From a checkpoint of a small mixture-of-experts model trained on Wikipedia.
Size: 13 layers, width 384, vocabulary 6076, 39.6M parameters.
Training: a variant of Adam for the experts, 304M tokens, 6140 steps.
Below are experts of layer 3 (counted from 0) of a mixture-of-experts language model. Rows are named router (the router's row for the expert) and show model dimensions 160-191. Each number is 128 + 32 x the weight over its row's rms, rounded and kept within 0 to 255.
After each expert's rows: "raises" lists some tokens whose logits its average output raises strongly, later layers aside. This comes from a sample of Wikipedia text that the model never trained on.

# expert 22
router [129 203 178 124 105 158  82 136 150 114 130 138 133  87 174 158 164 183 152 101 177  97 122  97 118  92 140 111 104 131 127 146]
raises: ".", ",", ";", ".;", ":", " between"

# expert 17
router [ 85 108 121  74  72  67 134 115 189 114 127 135 132 116 154  83 108 170  92 138 125 139 134 114 108 178 119 155 100 134 127 135]
raises: "-", "−", "–", "=", " |", "M"

# expert 3
router [120 103 125 121 126 136  67 137 156 132 163 160 113 176 142 149 103  78 108 127 182 129  95 101 121  81 118 140 147  73 141 150]
raises: "|", "G", "As", "W", "X"

# expert 30
router [112  82 172 198 131 142 188 118 191 112 144 170 135 112 211 145 163  93 129 126  90 109 136 157 105 146 143 141 138 139 136 170]
raises: "As", "^{", ").", ");"

# expert 12
router [ 99 168 148  88 144 142 111 111 147 133  94 119 177  72 195 129  94 137 138 140 116 126 106 149 145  88 184  93 151  71 161 108]
raises: "ing", "ed", "able", "ions", "it"

# expert 9
router [120 183  88 148 145 148 182 148  92  98  52 137 102 180  83 173 102 106 103 120 176 161 143 140 111 115 140 108 132 138 117 165]
raises: "″", "\n", " |", "ms", "),", "rang"

# expert 4
router [140  96 131  88  86 128  73 182 140 108 101 168 154 154  97  72 145 110 134 172 106 125 140 135 187 103 117 134 142 172 119 106]
raises: ";", "—", "\n", ".", ":", "-"

# expert 28
router [111 186 120 122 152  86  66  92  43 136 116 108 108 155 130  99 143 183 130  97 176  74 151 130 145 167  94 159 109 146 109 176]
raises: ".", "..", ".\"", ",", ";", " based"

# expert 18
router [141 209 169 102 194 141 103 108 174  85  67 150  91 129 127 122 158 123 112 153 126 153 155 132 108 169 135  97 157 125  97 103]
raises: "====", ".;", " featured"

# expert 11
router [ 75 137  74 106 113 146  61 149 139 162 124  90 162 145 160  92  95  92 111 162 184 140 102  99 180 114 120 101  95 136  85  94]
raises: " although", " though", " thus"

# expert 8
router [125  92 152 173 180 118 217  92 163  98 145 132  97 133 117 137 113  96  59 146  95 129  82 134 123 141 130 107 155 120 135 143]
raises: "acts", "aying", "mit"

# expert 0
router [159 148 132 140 154 141 150 145 133  99 152 146 108 142 104 175 139 134 116  92 177 116 137 120 155 149 169 188 161 156  98 168]
raises: ",", ".", "|"

# expert 19
router [133 184 122 101 154 109 116  59 166 175 126  85 143 170 123  82 173 114  98 103 126  88 140 162 176 176  80 129 152 191  76 139]
raises: "%)", "^{", "?", " =", ")."